Experts of a small language model: 622M tokens, 4743 steps.
Below are experts of layer 5 (counted from 0) of a mixture-of-experts language model. Rows are named gate (a neuron's input weights, with its number), up (a neuron's input weights, with its number) and show model dimensions 0-191. Each number is 500 + 40 x the weight over its row's rms, rounded and kept within 0 to 999. Numbers have three digits each.
Before each expert's rows: a language model's description of what the expert responds to; "gets" lists some tokens that make up at least twice as much of what it gets as of all text. This comes from a sample of Wikipedia text that the model never trained on. Tokens count by the router's weight.

# expert 36
Description: Derivational suffixes
gets: "ion", "ation", "ity", "ist", "ment", "ic"
gate1:478417607526469490513542478505479490483510539516515435504517473514481510500439494561439539514508521464485523538470485489496626548453588572505535481497537545475557449507461597492503489490484474495503446488475464531486477490475474461530537520465469477483514456556513464458502476474501549473521566556513494441501490475413554508511470542506522516512461481581438514528505509460508567497492450473551467477522564485568532601526505446484526550483494524518500546501529517423520465553484425497408511457518468603539505544506518408518531525544476502515527568438440563450471414451520516494
up1:538537412510495529485439508509521526479501479494510530444512521497517495468515556477539568433474538540502533504507533600502429450512421431456475517492534494539488557492490425541487520459510538509482563503460543462503501524492538497470466488557468549483541540448463530519487542561474501528497438457522493534467519526549491535521563480498472456512504532396580467440463537514508443541521585561496540521408478492433462472521516524516490454466491533548467460505450504602486453476512538533599502517499524450487503409545531541493486518467496495464529431578514426528513614530496437462

# expert 16
Description: Sentence-final periods
gets: ".", "S", " S", " U", " P", " D"
gate2:645477478572442502518495540497463474493530496524464470479534531547518491433619545522485489473521530466519542504481429452432517457527504519513506477524499486487520463502478512506436494531454471526517508542503539540517493535506490472447540528513563528440477549500575465548496538569476520488495522534523504461582453535449477548457500474548566521467454537501527559524529497439496431484494462495567455548420463500525526519491493473531545475476512465613541498494515463487567348456494516483569485486567503512441529467483490470540563484478487547572568484528494490492506524440436454494
up2:433480456527445471434440525530536566509478507391378543436405458504561468566490451514475512491510447504504476453550555534555523453526496484473503490494462470484498482419536475497571496473514520503487492468519466468486554451521510526417513517477452458523546417481475520524560452457465499475514439536523489519461512491506478569497549510395451435439560443497513560453501488463495516508502506542443598519559477478507497568466493535497519474511446531499564515451464458513450505490488462503492488486497501517488551501485491518505402521548415533503410445494561489545502470541484522503

# expert 15
Description: Sentence ends, contrast words
gets: ".", " |", " it", " but", " It", "  "
gate1:490491492502521441538424461480464539546527524536479519539527516529531465457494407507502507528499500511508513472533480541541583476503523527521434437527531503481472474484472551466516553488563539470531480529533540546442471555438477542531476492441542554578544488467526407551469532464504519477474485475509541430562457525463594528492541641421487468485419456461492526522479533481514531588436498490500480494510482507536535503486506471503548569571517535533469468438511479529454531475491527506498552406504494407529539474517532565478501548516495473526512473601502499475480528591495522570
up1:528491522517470483480514489481509479515485419447499467460495472495554562533523602490457475517593550427507431465476489489507481534521475457501511519478560456517529488560487439539486428469495479480494506490468447424505494423553529512426529518589456500387532482465500541484500515540435447523483437553505462599506533473558482525539447464555496478565512518519474528458422477459492408449573414513522576491482528515481478511522490542502515506428513420445544464588510582475497475475490479538513468512516503549520497531538411455528465495476473555501462516470517533499465511492465510455

# expert 46
Description: Noun and adjective suffixes
gets: "al", "ment", "age", "ent", "on", "ge"
gate1:551509453493499566535487494535509490531476414508561448424481508463445471529533549468455478489521476533491583488437457487495529489478534477507445547477519477531481476506411410505498504509438451513477550515457418472456576510509472473545531533443412528490498499517537423509504556498505506540470425516564462546537474473492560469509549533536533426471519501558520526481525450539552547520589568471457471428522493519528493529587521468495506493469560522429466466485509578522573418542513457542552551498483515561510527521453497575515510511468479483459555555468507544465452462484521439515
up1:452492522555431449508486515502473508507603457489485525525495476546559596531458502498488542524507464501488467472474519491554451497571421509492615463531569507496523532444572542424540475447421552573512521453517502526547483513538456454513467422503512500521534496518518503447497501502461501476510561466525520508494557499519462455472475456470481508477537556486464393464526543476504496578458466495494509468491446490531545466501432496452472555443508531529508465524481455529573566483431473516496509424497565424415520442504485448550488489439514576492486500552495521590487465529495455521